{
  "d_model": 384,
  "n_experts": 24,
  "d_shared_expert": 512,
  "normalize_top_k": false,
  "balance_loss": 0.0117,
  "lr_router": 0.000248,
  "lr": 0.000313,
  "beta1": 0.95,
  "batch_tokens": [32768, 65536, 131072, 262144]
}
Below are experts of layer 6 (counted from 0) of a mixture-of-experts language model. Rows are named router (the router's row for the expert), down (a neuron's output weights, with its number) and show model dimensions 0-47. Each number is 500 + 25 x the weight over its row's rms, rounded and kept within 0 to 999. Numbers have three digits each.
After each expert's rows: "comes before" lists some tokens at least twice as common just after its tokens as in all text. This comes from a sample of Wikipedia text that the model never trained on. Tokens count by the router's weight.

# expert 10
router:504482528494513510471503505494456493485500511522533520470515502519521491505506516502472485468507515518501476501506530489500480499506540505474462
down0:516514505522535473480489526531464494500542496507493536515528537519479525493553479486471479483494495450470495508521526464506488541534512514541557
down1:504511496487515515434536479503439512507495482528477456431540499494537500508538482529508496532510523513513553546481491516480508485470443543526510
down2:473460493493458511492508511478527491465477515501505467470469465459529511485511560510524539503496500468537510475517452492449539465509512531498513
comes before: "1", "2", "9", "3", "8", "4"

# expert 2
router:497526530512461546552498463461519510503550484514506505486558545550498545501525468520519493483507494484544496513513477491463476514446503492527529
down0:505470494482468520478486513466484485496493499526519495449492563506509533530436479562488532511490543474485483515552513551462478513498524494524466
down1:483463502502537497486482459487514507498451544478501481526467529493531513504509527505474507520499517562476481497503466528509512498505540529512512
down2:494476476494465502476524493469464500473484491519517498491467483496527471501526478523506538476521497554482498479502506539526525482545492525458483
comes before: "-", ":", "\n", " •", "|", " Country"

# expert 0
router:525517526476462536474502480498479498474489499501495490476534480519569479495528526489471467466494504492531443494457494442523511505510468539486498
down0:547460565489502467525495494544469531519576492433531486505455537501543484558505499496527520506460556496501486536522510465482455492484472498501532
down1:488530505444488494489514537531508465504495479506505504514495482488472443528438555504518473449485483498527495503519513508521525484500490485535486
down2:487473475480460501467516520501510496516483499499455509509490551492516492504520501473454472496483524492533509483508465450472498507485490488468492
comes before: "0", "3", "5", "1", "4", "."

# expert 23
router:480531502512532533517536473506526489472467510528536450470538533542476469511535514515484505542438486517523518529500494443468483488515500514509528
down3:498523559494482492539524486455529489496563509499506458535507499494479525499510508480493470510472496445489504440544500494516520514511508493518494
down4:517543489485509489488492479482495474480481489538478490493471532517470517535515531482549481509513460470496470510470486507509546565435508508501527
down5:473514471528518507500523475470566475470541499536468533446540465478522508477472508472493506518556469483445527500483528465485508480521496533479517
comes before: " |", " ", "–", " \"", " |\n", " %"

# expert 19
router:490473437468512506452518502513482480463491534564508470478546499508486497511486456489468495486496460487505488520502489478492484494517514521491503
down3:512509509513518464535446535545516487518544466485448503512490499532487507495513493468482481526531495513502508519511530507474492542496487489507481
down4:547526506507512480531434507466476528470505494490526499483548522466488521537490490516491495457516528486550523497538490494501493514545517489538505
down5:526492534566593464492456420480520547495554527456460504525505542529490491466476516485450511513502492500465491505473514527523522553458476481515505
comes before: "0", "1", "2", "6", "8", "7"

# expert 21
router:545458514483489452469495477548451469484530508464488471481475513520483474530482482466479510555523485493498546513462498539461520488451444508518491
down3:534479480474461523518526549508526512497506540439515513500519502485500519503430492463437487518506500525492466454483465482544470482456502516513485
down4:456496561508503523496540480489532450495437506529514540501516510501513539478515510543490574500524480487512494572515483484478532494488486522470506
down5:529487524509474474505507487518515504504519498506512534506516472463490483504504544533478489475519506490477494475476494521489514473509546491497533
comes before: " |", ",", "0", "%", "–", ")\n"

# expert 16
router:490510537523449511479481483520528525523501481495476470543472528477507462490498467527509487501514481524474487535494506461482473514514545490494520
down0:512536491488481518529494493534517493487517545534499504488538483509529516517519535488525506475522498506473432519492522515527527503515529487487466
down1:460458518509492501543493499477496550517516502436462481479518502503458476494492571449523503501520518477516504490532483528503475505537493465522486
down2:482499505491488568450572499512513422471466494514515516475500515472526511500513502473466538506479511501506520465497500467477495497497470486537500
comes before: " of", " in", "ing", "s", " to", " by"

# expert 3
router:498500485444509544479494552479442491563463503545481501479481465546484487485476495481500487540526492482511499543481476481520478502515484528501486
down3:520487479481524477460517504509459547480492478497522466481517457476508467481505512494456530522484549478509472529501458502495467500510524489518520
down4:490497486462474516471554498511495488484500495513492486474465508528491492523490511507512477505527499530494505503486484530510539517490561469511499
down5:511494508485471477529478522507462440539451503520500491512478500476523485524478471513498497525516495539454550481517487449482470503472527527479518
comes before: " ", "|", " A", " K", " S", " P"

# expert 14
router:562464548486512471522520531516454498525528506513526512517468496471528512486458525493481495445506469477498498520499510490474490516520502461530465
down3:493503509505512464451493484545482494498540486537521452487485446495512505524505516477454462521475473505463508463557491543484476488485534506526501
down4:515534527494534516487503502491530510465496468485478537534500515500461521495504502553504490472453493521490513465504468520490497549525486512485496
down5:448465499508514479521522450474486501499533529477514492443534498487544434528485497489449484465514477503492504496488526542491510464480500510527519
comes before: " the", " and", " he", " which", " but", " a"

# expert 9
router:542482516490537471486453513563464547539512458470458506510485536488468447513459478507538489502476509502511512525534488505550508494482529466504511
down0:477483518496490525499480519448525481500472442481498496544485511470439459511497534539462490470488553524512528510452548440528546521520482491503430
down1:497535478448436479469480531494486468476494471551470478479472459545481555463513514493509474510532457512456515474492507491502541484461492495490502
down2:521476498475480505491507461510420528513523483513511478528498499485535498505500534503484480514509499507504508489518522522495508491478493496493514
comes before: ",", " of", "'s", " and", " was", " in"

# expert 15
router:529456541513477500473485521544444506510539471492494471520468525475474452527471497496519476521475460517522508479509531475481471508482501468447527
down0:534482506506543507444402500551432521530472479498491484487491494481463470492487503530506494513466470511511466488495537502517472529492516504488501
down1:495517503504478487509483539496525510509499488510491516560490501500522481545508498510496505477533531512501461490542498474522525454511465505496510
down2:533515507483483503482522508507473500487497484504519494520537513497498526484507492492499500446502541489492506489506495544472487497487482472527518
comes before: ",", " of", ".", " and", " in", ".\n\n"

# expert 17
router:499492520500492484504542534528537490480468532514529501502480487456560480485445507506500528494493475499476522463499487499486512513519499500523532
down3:503507543509504551535500499488483549483498521477544524499535528436500538510483486506495510499515523503465487512513476518520502491491496492487490
down4:513509471506508510503470500442529549454523436502502502508496550463490497505466511498504440496499472507508497524516468478517462525519520470481540
down5:463468462511490516508506531476498484514471494510491536476472543503479545527525513495493480527505484484492514524497509470492523507561527467532497
comes before: " the", " a", " to", " that", "ly", " his"